From a checkpoint of a small mixture-of-experts model trained on Wikipedia: 7129 steps.
Below are experts of layer 3 (counted from 0) of a mixture-of-experts language model. Rows are named router (the router's row for the expert), gate (a neuron's input weights, with its number), up (a neuron's input weights, with its number) and show model dimensions 0-95. Each number is 128 + 24 x the weight over its row's rms, rounded and kept within 0 to 255. Numbers have three digits each.
Before each expert's rows: a language model's description of what the expert responds to. This comes from a sample of Wikipedia text that the model never trained on.

# expert 38
Commas and prepositions in place descriptions, such as in, on the, from, inland, and commas after place names (Bartabas, Alpha,).
router:107079149087086174105145100141128131112078158068146156120118162142101111137118112135102121136114121145115123100156146146121100130110129114132088142101118107129179118122101158096143131112122146152139113138151165123165088107182114127122117143128093154123154135141138120183143128111136081109
gate1:114094120115105137110166121114105132108150108127109173071124142139148119194110128130150134145154130106110126133163142163098130185158136110158070119126105149174122144126119150147173118102094135134134154148128100098090144142117134081127115117121169111092110124156163138134106131121137129161
up1:142106104120141130079135098124100111140100139083143116102117133140120134136093105113184083119127124091121086136128193119106117129131145149136117112119156183149113131058129127172117115132098112133148121130100148140113133178128148100132153152118109160142102101158156131125091133137151158157
gate2:111144143112173121059124160116116109188130158147139131066070148130116168129123119137110102138162125090094088138147143109151178130147125155118122133143155149108131136097116105120140082116138150103127133128136134155110128148111127131131077149118164154092148143143119130131139171130132124159
up2:145130076162086095133112079069131132129102122125142109128158150125142133107096103135099115128090124140121118113101140130138079157151087142113113151137145136116099095173110122130139109094135137152120101164094122159139131082147091121112145104128111111151146093129137117095108069163114126106

# expert 8
Linking and auxiliary verbs and adverbs right after a subject, such as was, is, were, also, has been, only, largely.
router:087079103108108169116139086138162131108102141139141124098136168120138139125133133102153110137149108162096135114127145175106136112151091125116148137109111168165201137146119127126101141137131121100128138158151131132154110154175186114140117105145092134112152128155078125150113170131141117128
gate7:145127116137123147136116120114107165169128165139098113151109114139115159124122115089160182121139101139104123172093117153108145128190118105116130155128163156127095164128115079134112079116098123113128134146110120120122135122128144110098101087175163113121106112116144105105082153103171097114
up7:156118135105181137092148091130105193152094153141114096110114144129150110106099116117121166130119081129173133112136172125151149092116133112118121159172112134152119153160132084094133119141101118129165128118123137125151127136140116122121106112114154145101094091137125164098118172138177104150
gate8:106146104124092154066125107156156090115125117139121118097160132100107142126146140155112106109136115114082121131145122170126127087125158119101117135082080128138115117105148105127100174126111148108122151133157124145095165093134124111125129145179107116128141115188101144161094129142135175098
up8:133130113155133092127118080134145172170124108132112120159125164101153114118113107085126152127133125117148078099107116119155093093097107143095130134124142131100122122099115081110128097104101191089128116095144162126129146095161160108120104109149124161149106088144104134112130083143111117150

# expert 25
Forms of be (was, is, are, to be, being) and the word right after them, as in is set, is one, is character-istic.
router:086116094105146174149157077099125112114143153116127125084097150139144119142145154143136117177117129124103092110128159172086140163158109099109110127121092176172144162114103138123121144113124132106109104139155106114162100132161115140136119136144130131104140144178094130169117144149138165145
gate7:109136139142110115140121125144105154164145157164114132147112112082123145089136115097161172123133115096103114147111103152155152129132113080109136143114134148105077150118135092127112081111096136117123133148115109116115138061123117125125091105173152133148094164111146108079130155119183111107
up7:125140137146161117115137138129114188150092124143139112093090121124176119153121089123140134142101103106145146125128150140121151126120100130125122164155105177132099122175169134124139105138134134109166093128120176129146152121144149110115075125144145195146106094143131137094159125147157086167
gate8:147149083143126186094130121112130083137132144112102119082149117146115173170140137149080152122119133102114101144144130147135139153143129142118097132107137117130126146089117140146087177161062086123135144124140109096108172106155105117144108127147120120116137109161105138117093163122123163102
up8:153115094144165116146099072103134173151127132183105128138143128161129101133137151072078147118130130108140118122139113095128151103135099157121121135124132130107100092117146111093152122127101131111125111099134130117118112114176163132138122099106160171121067140169076138089110125129119135143

# expert 12
Possessive determiners his, their, her and its, plus words starting section headings or list lines, such as Election, Season, Selected, The.
router:134119161083119120153152123112138143104122133102115150125110136137117103123115156144171138138148128168146122152138101121106126122144131122101126099147121178175154162165163120087115153088108150151162129146154127116191103116135170131117115138146117097145180187142148134146141144073141109111
gate0:095097111128077119129152135075138121149176137139115147146126128138136164102147174131111166172128150117146104152127128100101151141173102102123122116152142119121119187110092110151140099101112156121144109158112147127105137085136149111120105080142129077150135132136147114125149166101150140090
up0:142117117159134121131133121111109130179155141072138128142144115105156134168158154121137160112120160133154117135154123090100076133191149107152128144123152148132106125149109112136125117121066142066140152156102158123144134111095171094145102132138163133156142123116152110146107150129102108090
gate1:152080115111122124131173104142119150138141146123111142107089133110134154175122126123130115145130144125100105100138176125133142175174134101169066094161123146168158150092138121140148089110119124147118190116141132129113117150132116098126116129107176131103150104162113154127093098130143138152
up1:127140132142122133105146101131131108145069111132127130126112144119145122121091109089186086125126109083123123098133217127098107162123164128144091101086100129141121130115132110169126100110127087130135102131125133141128124200102112110121142142136095144129106127158160102114157158138137137138

# expert 33
Final suffix pieces completing words (cl-ient, exc-ited, respons-ive), number words like million, and decimal points in table figures.
router:147102102142119103121132150143134156094133123077159115123115171125120125119136109136136144113126115146082088088154134132067123144124113081145105167094146134197192122130129146100117145128140112119130138170153109120151123104147123173115111127181090117109128132139113092146133157131139140106
gate5:142111151113100130100167108102135185081105156150134106122130090158140134134127085164155128137155122122094084123134162141125117101152154135104091124133167129144151136170155140146130124152096177142179116121135158148151151137127111110137114148116118165110164144155125146112166137181132108112
up5:157124140135093137091148150133135124144156115144124159165150105121093145147184113129102099114172141133111122092123148166130110113114105127153135119197136186146152139125070106149147108133151150097136153151141167134128157135138122118149123140109105141130085173129114171113103147146117142163
gate6:119140147160147139142187117136132112099125097166085140113143094148142128148159147164087171108157160107099111137161113141109202178117144099153117117131106153161102148114102119123095161122124141149136175128121129120142137140090116122110141095117104120143162124128104086152145125147119132141
up6:121093123092110093075137165168140137129096114161100159143100137159134136173105111154174131109113116140105121110134117079118129157167122122125106138144109136162114119180147110135161107124119157124134099134140155164141153125113162156100117126147115130112122106147105114186076110098118154150

# expert 32
Year digits and number pieces (019, 020, 19th century), table pipe separators, heading markers and coordinate symbols in tables and timelines.
router:111103118140123102158141154099166143110099139124157113083125161127130130093131158135172102108114098181104128102160133165095135165147136090158111168107140125173182127152113136120159127093145121125113093164160114105131094120138151131104124149151108122104163127139113109155160146137145130095
gate0:119111078122105096113126097075118135133161089152118112127098101113153156128112166132142153130105138122104120117140124090142178144162097102139093138176127130121095168071098110141109114111108142142147150134121100115143089094155140124161137072113137109116130113118110102123082159120130145116
up0:143158123135117125120084126109084093133092135092129088110166123097128100139125171113090141089112175121119136133149121084171128147142128127123123151122114131104096145129101118134166154156106119131131149173098133148111123103108142123144122121130170149170160078084125109133076127126139136081
gate1:086102112105117106116135113156102127118099128119114118085084152108117136179114129129145126141152134099135139142140151130118128191153137087128080097110120111153100171097104124144186139082106165160129129131136126134095104153116101076124111112115159097103126141136128080143130127115145125159
up1:135140094155099171085148095114120090110094128110126131104120142071149118121083124123135093140125122064108119132124177127102139168149159154136117125090139167162100089118118142165130114146142161165133104107111127137126114141101106132153131137101096125135079126174151118114126136138147123160

# expert 3
Punctuation, dashes, table pipes and linking words like ", with", ", where", "until", "However,", in sports season and tournament articles.
router:086096114089119129145163086116139144109111140092152116128107161104133122130112134153157087122112087148119108092154126131130150107152126106139127107113143127159122128134130114097132154092118148181110081178151139115194070120121158127119128137113115105126165169151143119132160154098153118116
gate5:126107150129119156125192122114177124095118146163133136149103108095136114139123108162157135159105126120086105155135127116149127131136146125096107093155186155121144151146111159112126135091111179173163143150143160111143140142125168113097084103089093133146147140114106104115138128134118121169
up5:150138149116119156122163124097163092133185105181145140125107102124105137131150103132144103107131109147113143113132142168142132126104120135186125110204152147136181103169134125138160089104149143128142139129134161171117141155152165100141125138126104167135132177122132145134125129100110113130
gate6:135151135135146111121156122107142129161132153149071163083097110148140161141137122160127176124111125120122111143123141135090186139105111082129125110126116138148111204110166115129121132115111187142132165139114138101143110176128112120129125111109108138154162136117140141125141183126121177137
up6:118103093127104124078113152158144111137145095127154158159115115127148148144094091114121145085093144118111133135171128112133124119163116136118122125120121128168087113134159159147112140109113142110145135092164174164115158144138151138081105100129114127073107086140092126163124083127107085110

# expert 13
Digits, dashes and cell bars in sports and election tables, years in lists, and infobox labels like Born:, Coordinates:, (age.
router:094089134122148134156134118131169133097095130091149106099107169130146098098111130120121128131107110153103119099155121145098131114112112109135115123112151131174179117176122142111133153095161131151108106145175117095187105100158119130144128182144088152156147152128112122171156142126151119116
gate0:110118105127117097181145122114119111098142107118108149166087104138178133128147151138145128153120111119108089119118144132117172126130106097102110131129097134107119168124069126147135121136087184117157092138145115100127123110146177095135100049141121135127130137138147141081118155118135142115
up0:138161101136164142125104118149067061131090137099106120155160114135106117175134155098141146143133125111116119137148124051115112117152136114110112141102103122101089121140117132130111127152129137117135120159106127154082125117143153118137130125120143158163130078135148149125114165120134084070
gate1:138112136106113128104155129124112132119135124123074122071104145135111137166109135135152128142116161141111134135156153157120143195142138100168079118105109125199113160121112158140173105116116133141139113145131103106113152153115122096095104095133153109080113163152139087135144146125121163151
up1:117131097130121147081127108134125111128095142097111143113158151130137126156081111132164086118148142087089139120114179093105112179160161144126089137077120151156097154124159165161136110143163143137134124149095123123100110183120128131122168142094108130141105115162134116120139148142148127154

# expert 26
First letters of list items, table cells and titles (- D, | L, N-otable), plus adjectives after the, like narrow, constant.
router:118119146117089143174152096147144153101119134130130159142134139167158092152100101121149163115117111114119107091157106154107126132157088123120148119110107140177156127135086115098130105080105130141133107150162149086168113158161165158105148083109093143120164125150138152122111113148100109120
gate3:113182115133137137124139121104157147117102161124105154139164143100110119192126125143102155105104088121147125120126176136143136162146123103165112087122130113162123146125107108106170099093135139122111143164115120178138140156077121145096126084121139152130163156150105146121120103132087157161
up3:122149153166167153085181091146131164113120143110115121120153119138133124103128137136140104142123111116124172140127154156102107098163137131125124115107134115165077158127132113105121132086130128108144154188133129147097112109110119152124110113123112119156103182163110093141114207107121120153
gate4:138140112088145151131156155105054126156112113146079154134132121123129178134157139108107116111062138124095123132130119121112128129104087082166080140136140158147138085140112107108094132127125163136129123136130101120115129123155151109099115099148105110088137127148123096084101129144115168111
up4:097119086127135175140178101131127134126108101089143176144138119109127133128099090094102123143142142125081120101163130138130085130128112091094158143097116172158159128125157175105152173124134155137131109167163165138156116093099107128114151104143165133126120104140130121135166119143130117115

# expert 47
Closing pieces of proper names and compounds, especially place names: -wood, -ford, -ley, -berg, -ington, -stone, Albu-quer-que.
router:152090134109120163109133122148115163111108109112146153115075206151096112107125114144132133131146129181134114091097111161135120150120085125152103101129132149174151103142120134122138109123110166169144109153188128108135137149111109083109098105142117134107140167124126132168130099143116144127
gate3:096150113115126144093172095128152165107110130109141169071156105135109131166113112139102137101140088135129146133127183107121097161160150107126115118115116118151096123126122111122157148106114127136099105128129112148101160144107155171096129106121114132097072166182112144093112105124094139142
up3:129155139136124153100141126093144142095103143091110095112168104092126119111109130154117129105079119127130110100156163137097135120152080116138149121156119117159123164142157112138131119136149179100156136167139098158117151108127123138144155053152150127145120142169137151130123201112135128122
gate4:147138110081156122140161121117091125134138108132125148124101124098146164092131147122092107105077138104105102100146135129092117131113090097147089142097151107157116086157140138133123162142125122131137155144139088099091141090150142148074077122149113114109142131121120102083131110134111172166
up4:117135138131134184154171101140125137133150092093145172131131131107168120152138054113100152092143113150171133153123138160109063113128133097121160121100131126134118113118125119132151125130097114129121126152154157127126103080116078143128132109133175118125110150155130111105084085115140128123

# expert 20
Place and nationality names after in or of the, such as German, United States, Philippines, Peru, Mississippi.
router:110124107090095138154152107136104139146080164076126169117092151143119143135116104097143159128090097143102145131130145164139080136158097082125127124089102113145134121119112105114127125067142142128090081126161152142129139115154140136110116101137100163111150144121149131149127125141143072104
gate1:141100122134104121130138126123125145106136144127136135104100126110115112165101121151128097156134116109102096121153153183146117179155151097149071109132117151189101107087114150145174121084132139138161102168134114131112124154108119129097080098108187111106147153123134106140106118126158113135
up1:136117107138139129081136119141105115130099151093110101102105164113179159118078135109184082114126114104088119127118183136137151157160146148100075123105150162142113149111139115185141100138134137132145119114114122131120140180113116113151142128123121149137124114183133108089123126151146148145
gate2:109097130135143145116123134053098106136138149099136109086119157131131146202156084091152131119122124107131126138124143150152129146118149102105124143133174138135178119105114130117130094112099180086134131117154136132082108145121147100108099156138124098118117122120157123178144135109132103169
up2:134134123150116104113104113102153158147046152129102100110108159118144133136131086126149128134157113162139123158092161142119125132141080135133126164130118125093129129146093097078151107107165135126168095163103128155149127112114083149126135157161133131158169105119127114113127092143096163112

# expert 18
Final suffix pieces ending a word, such as -ium, -ation, -idae, -osaur, -ference, -ure, and sentence-final periods, often in biology text.
router:128100109132095112127129153167160130098109147113137150099080159135155109140100103117145140126150148181086086086131142131086119156115124124154126124096113129159167125149133165138137092084126114142164122148164098099147126105143120099097124150147066117113160131147111135145106157144164130122
gate1:136104121114105119112167131140124127144107139124111135076069123089129139171108145121135126146130134086088113133146140150122150174160127125137047138114139128183101132090122156124135127110113132148169148157138130142094127166147089110123104097152159110115128150151147098131101124148170136152
up1:143116113089133116119134115161101087118096111107108105089086148110138126138096120109143109149105116102060100146130181160115138153120108133138110082088133128133118112102144092154138118097130131131151116116122147158086122170136119133144140150166108173139084126151160109112124119119185136109
gate2:133105133178173134073125156091093132121158125129165138082105175111137115152102113132138087129136138118123112116152160129106134125134170106124135143132148156128146144096127130144133087089093141107183153144136103137120143143119163118045098144155120146087121130114141152133125127138123147143
up2:165164075155112095143138133129143161141079105132140113099094137119125144123151127144137127097114134177088116119119174117127089158146113125155129162116091127129114126095134105124136104145169109130149108165104105156146187121164126138109137133101121119137152100172144091116064125149125135116